Experts of a small language model: width 256, 128 experts in each of 11 layers.
Below are experts of layer 4 (counted from 0) of a mixture-of-experts language model. Rows are named up (a neuron's input weights, with its number), down (a neuron's output weights, with its number) and show model dimensions 0-63. Each number is 500 + 25 x the weight over its row's rms, rounded and kept within 0 to 999. Numbers have three digits each.
Before each expert's rows: a language model's description of what the expert responds to; "comes after" lists some tokens at least twice as common just before its tokens as in all text. This comes from a sample of Wikipedia text that the model never trained on. Tokens count by the router's weight.

# expert 45
What it handles: Final digit pair of years in ranges and dates, such as 1870–71, 1967–1981, (1896-1980), also other number fragments.
comes after: "–19", "/", " (18", " ", " 17", "-"
up0:485539493515507503508511514524499512511530501510509498523513533510470498496473500502500506441498497460494494455459488496554509472474493507519503502492458516485525502498445497483476513553513504
down0:499500504520522528510477515490489489490501486488482437468512469489522530474495531538516519480518487479530492512508510493520502497522510468487500536468497513525501540547581488523504514499474475
up1:499516492513499473526524501477481504509493542478490477504503517513485468485495516507469546474505510473563534452486520456513531487523467491476509507506530494473468518478492496495506529420522475
down1:520497538507488536507482503502480517506539516484464484500507490460490509490482485476482510498521494536512493494521500522465465479515533472507476519493478505525497460538500470520504470473491517
up2:522513511435504521462483498532483507534452492457477451477536481508503544526484505499498486517524509520519535517518484498505454545509482529518500496490501501478489484497507510496522488501523503
down2:522416476506440510470502489496528535504527526535461502456529515499484511490467501500496440482503543517500519509450522496512490472534528520470510479455472490458500471492485536536505506489513511

# expert 9
What it handles: Nouns in infobox, table and credit lists, mostly music words like rock, song, singer, piano, lead vocals, also born, television.
comes after: " (", ",", " –", " |", ";", "),"
up11:450440482479512513526509513480498508485474526492506473503484486482487507536528476542498478466488497525535455500512437464515460521483463490515476480500530486496550524466501473530486481528500459
down11:469526492450488497508562482480548451477533510525519531470486522559525527514501493520530486487507453489487479493506435487497467506514542504500475516478554494457475500495515543447491488496477477
up12:553447521534499517463505550506546508486535446560460561481471482538501525546496530522499534468479488519528485486471482553457493449495485489489508535497493499522467453484493496510515535498497535
down12:503492462466448453472517503504480524511501486531489457490545492522492493472539519483508512489477505485448498501522512480550495482515500529486496555512512544491506459516507500525487486467518509
up13:501506485497510451483499456510523506514522531476507451480533486515509520506524475533506487472486505517513509499512482513544538477508493521500532450502528503491509524503513499463494496561508535
down13:512593468460500505486502462496506520508484524463507494520519539514446494485478442487483512527497476492514471449510529465490486454464509490494476528496478523477522530483511515512495505482451478

# expert 42
What it handles: Single capitals and short uppercase abbreviations starting codes, route numbers and degrees, such as US 80, CR 75, grade II, B.A., XF-1.
comes after: " (", " the", " \"", "-", " of", "|"
up11:535491430512477500511567519506494524515510523487530487513520485503521541537517511510514531487480491480487507455541503556514500496482479507483511452512500496513500456478530535489479501521447501
down11:492451471518440472473508491483514510489500479462444453507499486548493529506459531469497513528449454503495523514495478512467496500489456518519525522487512531511504458506525510486505493484472477
up12:499519495512536505486537506514472472464512507476514512526497505467518508490511530485500489448530495492481488492480506502433471473467524501538495520529503528464528486505503509493491485502540561
down12:484473505488559495468509515545483529483506505492501482471501501470506516471511473477515473501473498514546501497486496498477520522538492516503552535539513537490487478516517524511477504537474507
up13:474548512575498482502496526463460501545501487503527517524532491523532502478502496493480496511471500553488509523488477485493488535483479541479488523525485481509528478513479507500499529530537505
down13:499508510503484483474487508525479506516534473473537524479489505537509501465498485453496496507500485512502533526505510535498551534564539482474498506483548506481485484484449478522461508496493474

# expert 2
What it handles: Names of countries, regions and cities, often after in, of or United, such as China, France, States, Mesopotamia, plus War in World War.
comes after: " in", " of", " United", ",", " the", " South"
up0:514535505459544532483526499495455522443489443501468485456455505494451517538502491521535500545509505533532493514509489495510526508501499513461478490506503509535513464471472478472519453502554529
down0:495475521523523492505505529468483491462508508514491473524475450487547498533529475532468511507477476459522495522493479514507458508476506483447526507540449441500504571453486498491505464455515502
up1:519515513525505492529511458483487511489501548474515484521520459511525504527472485469485525507484518468525528486508466472462478532484533544466529509486531463494503502522461485436456497455473490
down1:480487531489457519496544512517502515493535481504511493519535517465490480518552506499491488563509542511486493482474491502515471495517536536472478485529497508493499562491518483524481494478480496
up2:487509493529479505486435500548485518506527505500493507525502523485482477523491542509549463476491536515493517533522514513488482526484488526474492512488481517452470476535496499484492502534538518
down2:487500560501476514481453479496470496516522520513516457550508509496495494504493477514528506510520548478502476474517482490494472520557522501531496504549521511495517560474456524485528547480485477

# expert 15
What it handles: Determiners and modifiers after a preposition, such as each, every, this, next, home, main, as in percentage of each sale.
comes after: " of", " in", " for", " the", " and", " to"
up0:450474477541512526504553466485444514470494451476477467508498466501459482482490516495496468456503524498498449495500529508531479465511521491508477524470545489516493492483517497497490446493535506
down0:490470481523582473496495519461507457501539527485511505524481509457486519495520482522474479469512508528494484523484478498518496508529496480484494500495510464521493442473504518525489509476518552
up1:480481499494485495521520493456551468524481510511533548497522529504499500496498472497483499506491501499496511480492459513497542491501491479535506541509490479440487477505489469473486475490550460
down1:508531503521534492478529474502498531441539503468496507522516512499504506507489508512515504533534485535495526505502508506482523542492462479520455466508544507539481477472526469475513504525538536
up2:555490515463478456502546487514531483518469497477536475527510488495529464521537508505507489503476478501467479479460467478551531512505513452525474529536492526499511511511538504537505499480489513
down2:485491514493514499460525485457556471493485495481520478488533489538528483497491468503503473544491481468521510518527531496457475515478552476541493473508510544471525486473491494481503504508455429

# expert 39
What it handles: Infinitive to after attempt, try, order or able, plus clause-opening pronouns and modals like they, it, would, will, which.
comes after: ",", " able", " \"", " order", " did", " unable"
up0:476502455521490494508512508493540486515475528514506494490495500490451471536465490501483527468487481461495508482499493476463504514469501535506484514480490540485504530478517464509489520477488476
down0:494486516493517473529525493521490488546498487543509506502499470476504498512506505564464514483518477449535491456499506495494478486518486494504497542558492493484476506503501472503498537503513504
up1:529516475518461473493505505517530546524456501503549466499545555477490503523479461481499501526504515520543512456454516464538440521510537496488481511519496500511494508488485492507507480493474531
down1:450508542482523481463459528470479504488540501510501550532511506520453515477515514510528511529513524515535492513537493492499518534527510495448525482501518506530528522525518467507487510526491517
up2:521516522508488504484529481559474505502475492525453535503503515508483517498473503532511513484503494480489512513519465510463507436492514468520512510497447490508536515498495532482516476509478436
down2:491505487489511518503471515530526500459496506518474477497469455525496524555495492487520446517554495527485517425497468509500510483517462526490468498527527495458475519481475478487460458512514516

# expert 17
What it handles: Capitalized common words or first names inside titles, names and lists, such as Red, Love, Boy, Frank, Sir.
comes after: " of", " and", ",", " \"", " The", ":"
up11:494506478428507499491530496493507471506540485542552463522514517500477460526530506492452488491516465507549512490455490495504554484510466533530459458526513450486502519500481469508513475492484530
down11:487488483511497461519510516494515524477538542506552482527505547491484487485525504527482508518507523489531527479498451447512507497461554542490464507531508510493532493533480510490504498475467520
up12:496543486488507524501510511510498480505505470499500530490466520498514486511479534504475517523488477497531472478500521490509483529482503513508483541510524517565515466569498505479474511469490443
down12:499513517471518491519515435489500522530528499497472466500508464540509526457542528495469453475495512482487488465476526487504457476493477513526461535510509492516540520504499483471536502463510454
up13:500509474535471504538492491460537481493561500464514479507497448510463469494514490501466466465513463513514464505523505493503470450478493508511466505484515503508550511499517524496547472476491530
down13:484482535503478510521438443561522550505509494555510497467476500517505475494513523520522536490486496489483513548535549480460556528549489491505461467464497508483530495518471498488545494498527484

# expert 25
What it handles: The word the after prepositions like of, in and at, usually before proper names of places, institutions or legislatures.
comes after: " of", " in", " at", " from", " to", " by"
up0:531514483490495521525510484522514514504443507486524469494503511481502501498524461493498480504514483491493523466521532515490528456540473503503493466480492524465515514485485520536518515492512521
down0:501497511495529474458531511459523513518511519461450513522481463490456512494535514521483517496524444469479475457513489510519499526509521523525463482511486464516517533513488448505497482489512520
up1:513484495509537563478500479480511497508491504494511508484445452494547511560508464541458505525470515493539499513520541531494492504488513521504490459513542497525495474487483482509523482454513510
down1:472445485513493458511511515471524488478480526531501493475534473523519472451522476519508463505491491506495513512442527505513482469540526496492498477491523506510509512512497472508555487494505478
up2:530489532474513582520516537506496510485502459469478527475485508497475494496468441479499496484494483487459500527519472512511502474524532512531471529502435475552472509487512512532519539516464522
down2:504530456461439509509466503536519463541499463494472501521527521531530467492460557511509525485536535515507454514521507475475497504476467477504463501507468518462505506504487509502451473469480511

# expert 4
What it handles: Colons after field names in infobox lists (Length:, State:, Order:), plus first pieces of values like San, New, Land.
comes after: "-", " Country", ":", " Total", " Date", "=="
up11:485528500531509495484471516481488478526519544479467527501455504471503499481550534483503507542540496487437465522500499510494537482515472485507513524525506514520519497509484451517503494502528443
down11:435478531519561503479469467500497491511520560472536509474486525492499528479525512522490548543484471471543496506528492492502535536534498516504489520530484474502529485505481498476472467504477487
up12:522537531539527535496482466493513532521541500485500541493500483499476529491443498499513469476478477499518502485509446481498484459479478488498498549463486480477472514533469486501482547534494477
down12:521528473521490523570455507483499492487526496476539510521509534467514516518518478506560487522483500493535457490471547452514490446501501466494489497482500489491480491491486485492455452530522460
up13:541516492512478471461502506530508468501468493535509485481512504569488474515481510521484488509463527517459529501496517474486504511516484520467480465492528498526483503504486499509506515471520483
down13:517539473496482452456517533488541511536511491496523536469556488484538494528493505491490473513510490451526492497471516464498519510511451484486547503482469482529473499514484488521527490523513479

# expert 46
What it handles: Section heading words like History, Career, and word starts inside quotation marks or coined terms, such as footprint, software, ghost.
comes after: " a", " \"", "==", " (", "-", "==="
up0:477455509519513473481514486485464513480522496499484515490519448468514499492536503520500515518491480504535490489460509466479479510476473499527484481505484488485523492469502510546542517550494528
down0:486498542509459536485525531480505511507496467505482461486496515518543534500526494488510522516528543485485524543506466508472452515481540466485475516493512503522533498487509529474521521484461511
up1:534508497480454503546518435497529483467515474474479518485547510540513525505545522539521492524523486528487483513477510492525513512464459530489494516490485517549540481480487485547436502477507513
down1:517499456505440543497521477511461537494545507427528483531481529466495534490519518552490474552455537499489502534485473484502524483497479483476522472488529467562486512508514480484514522504467501
up2:506514503529537498540552540458521518454515498503501478536462531529517476504496525512518494486515514477484493507486466474508547505485507490488488504465473502516515486546446475500501514489533488
down2:519484485551494507502515521467484487477518499482474471505520500519508475517468507528475489501507513489519479503502479456475514484517468478493492526528477490502527523502457474521506472491548521